Weights of a small mixture-of-experts language model, trained from scratch on English Wikipedia.
Size: 12 layers, width 192, vocabulary 32000, 73.4M parameters.
Experts: 80 experts in each of 11 layers, 128 GeGLU neurons an expert, 2 picks a token, a softmax router.
Training: a variant of Muon for the experts, 340M tokens, 10376 steps.
Below are experts of layer 8 (counted from 0) of a mixture-of-experts language model. Rows are named router (the router's row for the expert) and show model dimensions 0-191. Each number is 128 + 24 x the weight over its row's rms, rounded and kept within 0 to 255.
After each expert's rows: a language model's description of what the expert responds to. This comes from a sample of Wikipedia text that the model never trained on.

# expert 37
router [ 74 143  95 125  93 134  95  90 143 138 143 130 151  80 119 178 157 136 129 183 117 152  75 150 128 143 155 147 136 151 149 158 100 122 135 118 149 118 112 116 128 132 152 125 113 145 151 150 133 154 139 111 126 130 123  91 121 126 109 140  61 139 160  94 175 102 173 110 151 116 109 150  90 129 167 158 133 120 109 141 123 101 140 102 130 103 127 124 154 123 137 174 139  99 114 120 141 153 100 172 145 143 116 144 109 106 142  94 125 175 156 122  71 171 120 128  96 174 157 157  95 150 100  99  99 101 122 117 114 153 119 153  96 173 144 123 137 142 115 119 170 135 133 152 110 125  89 127 134 105 166 143 138 165 135 128 129 117 152 126 135 159  87 125  91 166 134 132 104  83 166  99 104 108 113 133 108 141 123 134 129 116 136 121  98 134 121 145  98 148 126 108]
What it handles: Scientific name fragments. Word pieces inside Latin species names and technical chemical or biological terms, such as leucoph-ry-s, Cy-per-aceae, ph-eno-thiazine.

# expert 41
router [ 95 103 134 174 122 165 115 122 144 122 143 125 148  82 101 149 101 150 134 149 151 105 116 157 158 151 147 127 143 119 131 130 116 170 158 155 166 116 147 115 151 137 136 150 154 178 165 164 121 140  67 106 113  88 127 125 115  98 107 129  99 142 142 119 154 146 141 101 141 119 118 159 129  93 134 162 123 135 100 160 107 122 154 118 141  89 138 121 101 103 175 139 103 123 133 126 110 153 149 136 137 115 164 166 116 126 131 107 114 153 141 158 116 168  92 106 115 141 115 164 109  93 100 119 111  97  93 161 127 134 154 129 121 175 123 146 131 130 162 122 158 125 143 172 110 124 156 146 126 121 122 155 165 159 137 109 167 120 144 110 124 134 115 108  92 187 136 115 124 107 147 132 126  83  84  68 111 146 176 161  92 138 149 101 123 156  99  83 103 139 139 126]
What it handles: Words inside titles. Words inside song, book and album titles or species names, such as to (Heaven to a Tortured Mind), Put, Know, Tale, plus often to and of.

# expert 58
router [ 90 142 114 158  87 115 129 158 126 153 133 130  87 108  98 159 130 167 151 180 145 143 113 136  81 131 139 116 120 162 179 135 117 145 114 132 142  92 120 106 137 134 145 130 124 142 133 131 159 135  97 134 100 111 107  85 114 124  94 128  79 165 109 108 149 156 153 100 160 144  88 164 148 139 153 172  91 134  81 145 118 123 126 106 144 146 118 151 155 140 146 156 100  89 128 142  92 145 103 100 108 136 144 165 127  97 137 114 143 165 176 156 136 119 140 102 129 155 118 156 113 148  96 128 110 132 110 126 104 139 142 147 133 170 135 143 122 101 115 114 149 125 149 157 130 154 119 147 113 171 135 119 150 144 162 144 130 118 139 137 180 113 122 117  87 163 166 168  82 115 159  97  88 147 107 136 185 155 136 156 104 125  96 133 117 120  97 123 134 141 137  77]
What it handles: Slavic and foreign syllables. Syllable pieces inside Slavic, Tamil, Japanese and other foreign names, especially football clubs and players, such as Zbrojovka, Ljubiša, Zvezda.

# expert 17
router [ 98 110 148 159 104 174 129 123 124 141 116 132 163  89 102 139 110 156 117 144 160 115 120 157 189 160 140 141 140 125 136 148 109 162 160 136 148 120 154 103 139 143 133 141 159 170 135 178 115 131  77  93 103  93 134 129 118 105 110 135  90 155 144 111 146 145 151 100 128 125 100 170 135 102 146 160 113 116 102 154 107 112 154 124 140  77 159 121 110 101 160 153 102 128 144 139 112 144 142 146 142 123 154 175 117 121 140 103 127 146 146 152 103 168  76 117 127 134  98 163 111  92 107 118 123  90  83 151 137 139 144 136 119 173 120 139 101 129 156 122 155 139 121 155 106 123 165 155 126 105 126 157 179 155 136 106 161 138 136 114 125 149 110 119 111 172 153 124 111 108 155 130 137  84  88  89 124 133 180 144  93 119 146  99 122 150  91  89 101 149 114 122]
What it handles: Mixed nouns and pronouns. Assorted whole words in running prose, often nouns after the or of and pronouns, such as education, network, She, it, in.

# expert 44
router [125 133 134 137 100 120 149 142 171 138 161 129 125 124 117 128 114 150 157 140 122 129  81 132 113 126 144 151 144 136 142 157  96 164 180 122 161  92 130 109 174 145 138 141 123 185 109 154 112 143 128 127  74 116  99 112 146 134 111 149  70 146 161 101 189 138 161 120 117 131 102 188 109 133 176 144 149 156  91 138 130  95 135 109 127 112 136 126 167 162 165 134 129 108 122 129 114 145 128 159 133 112 123 128 147 102 161  73 156 166 129 140  92 165  94 126 151 151 102 112 125 102  90 109 106 127 104 129 110 137 177 125 108 142 122 142 128 141 116 138 142 136 168 151 123 153 110 165 130 147 159 172 146 140 135 139 138 160 151 121 129 108  93 145 113 118 136 144  90 106 162 103 127 140 108 119 146 131 137 112 120 104 117  71 134 156  88  79 110 157 116  94]
What it handles: Personal name pieces. Pieces of people's first names and surnames, often foreign and in sports or election tables, such as Yan-nick, Hé-ctor, Pawe-ł, Roman.

# expert 45
router [105 142  97 163 128 142 103 162 158 167 151 110 170 108 132 125 107 155 132 161 133 129 121 172  82 152 165  83 134 139 152 172 136 118 128 139 148  98 144 111 152 134 116 149 111 135 107 123 123 170 114 111 118 151 118 119 131 137 101 124 104 113 160 108 138 131 122 127 122 131 117 136 122 129 134 182 123 121 102 185  88 143 157 113 110  94 129 115 144 147 142 162 122  79 149 146 121 124  92 160 144 130 116 131 121  91 126 140 140 135 186 155  99 162 142 101 123 165 120 162  85 111 134 113 123 111 133 131  99 118 177 172 111 145 141 136 116 143 130 144 156 111 138 156 103 123 117 138 135 146 139 122 169 185 186 139 149 127 143  87 153 153 103  99 111 129 161 131 102 102 121 122 103 154  70 116 163 146 168 146 147  92 103 131  89 137 113 102 143 168 134  86]
What it handles: Name-initial syllables. Capitalized first syllables and articles beginning names or words, like La, Al, El, De, Ha, as in Latifah, Alsen, Havilah.

# expert 53
router [123 128 103 154 106 150 125  92 184 160 131 137 106 103 128 114 128 135 142 153 158 166 132 139 129 124 137 122 178 146 151 120 108 146 133 151 173  80 144 101 151 156 125 124 151 140  82 140 148 126 114 136 110  79 140 123 115 132 106 161  68 134 141  95 157 130 151 104 110 114 132 142 112  79 133 156 132 152 105 110  87  75 142 155 118 116 129 104 143 138 145 128 110 107 151 104 144 155 106 150 175 135 163 138 114 105 135 101 152 165 120 135  83 112  95 119 131 119 125 143 112 123 125  94 141 100  86 149 127 130 151 181 130 151 154 138 114 110 127 126 170 114 148 136 138 120 146 177 100 136 176 131 126 160 156 158 126 106 167 121 141 157 111 115  79 155 131 131 124 100 128 107 140 112 115  83 131 155 116 121 123 144 139  82  94 165 101 112  97 166  90  85]
What it handles: Second word pieces. Middle or final pieces inside words after a short first piece, such as To-ron-to, Fo-ot-notes, Ship-ton, mount-s, plus plural s and ing.

# expert 35
router [110 144 117 108 113  98 108 119 148 133 131 143 137  75 118 152 146 148 143 154 123 137 110 127 116 163 139 114 138 114 125 126 132 127 143 131 126 118 130 131 144 141 127 125 122 108 150 161 150 139 140 120 108 133 101 125 100 103 123 139  18  92 151 106 185 141 106 134 149 123 119 196 114 123 154 150 109 150 102 159 121 116 123 109 101 139 150 115 181 138 188 135 110  84 117 127 157 134  97 145 141 110 162 133 132  96 148  90 132 148 153 152 114 112 114 139 120 125 168 104 158 139 109  96 151 131  95 140  68 129 151 160  96 146 119 149 143 113 123 108 179  98 184 164 112 104 108 143 131 146 131 146 113 174 132 125 141 125 169  82 181 144 116 116  68 148 130 143 114 102 120 132 135 151 101 131 134 123 141 139 119 142 126  97 110 124  84 114 119 119  96 130]
What it handles: Odd mid-name fragments. Short letter pieces right after a capital initial inside names, codes and chess moves, such as B-f 109, M-off-itt, VS-30, Rgh1.

# expert 38
router [120 100 152 150  87 146 124 123 119 139 163 110 144 100 133 129 130 137 136 188 138 124  86 172 132 148 140 133 132 129 132 139 107 172 154 133 183  93 177 138 135 168 129 123 136 171 127 168 135 112 133  97 113  87 130 141 123 134 105 163 106 127 147  88 175 126 175 135 125 152  94 159 143 111 139 134 141 126 111 159  92 125 179 120 116  85 152  95 126  95 148 151  94 102 122 128 123 140 132 153 148  97 133 154 117 110 149 120  96 134 125 194  96 122  64 142 128 146 126 152 128 132 113  90 130  90 125 128 148 159 133 144 121 175 139 142 106 103 149 103 136 134 133 178 113 145 154 140 109 101 147 123 126 129 160 115 125 158 141 119 119 159 127 114 110 141 126 135 127 125 116 133 171  75 101 110 144 159 144 136 101 124 126  94 105 144 114  51 119 155 127 111]
What it handles: Places, dates, storms. Words in place, date and weather contexts, such as on, along, Avenue, Highway, month names, and Tropical or Hurricane before storm names.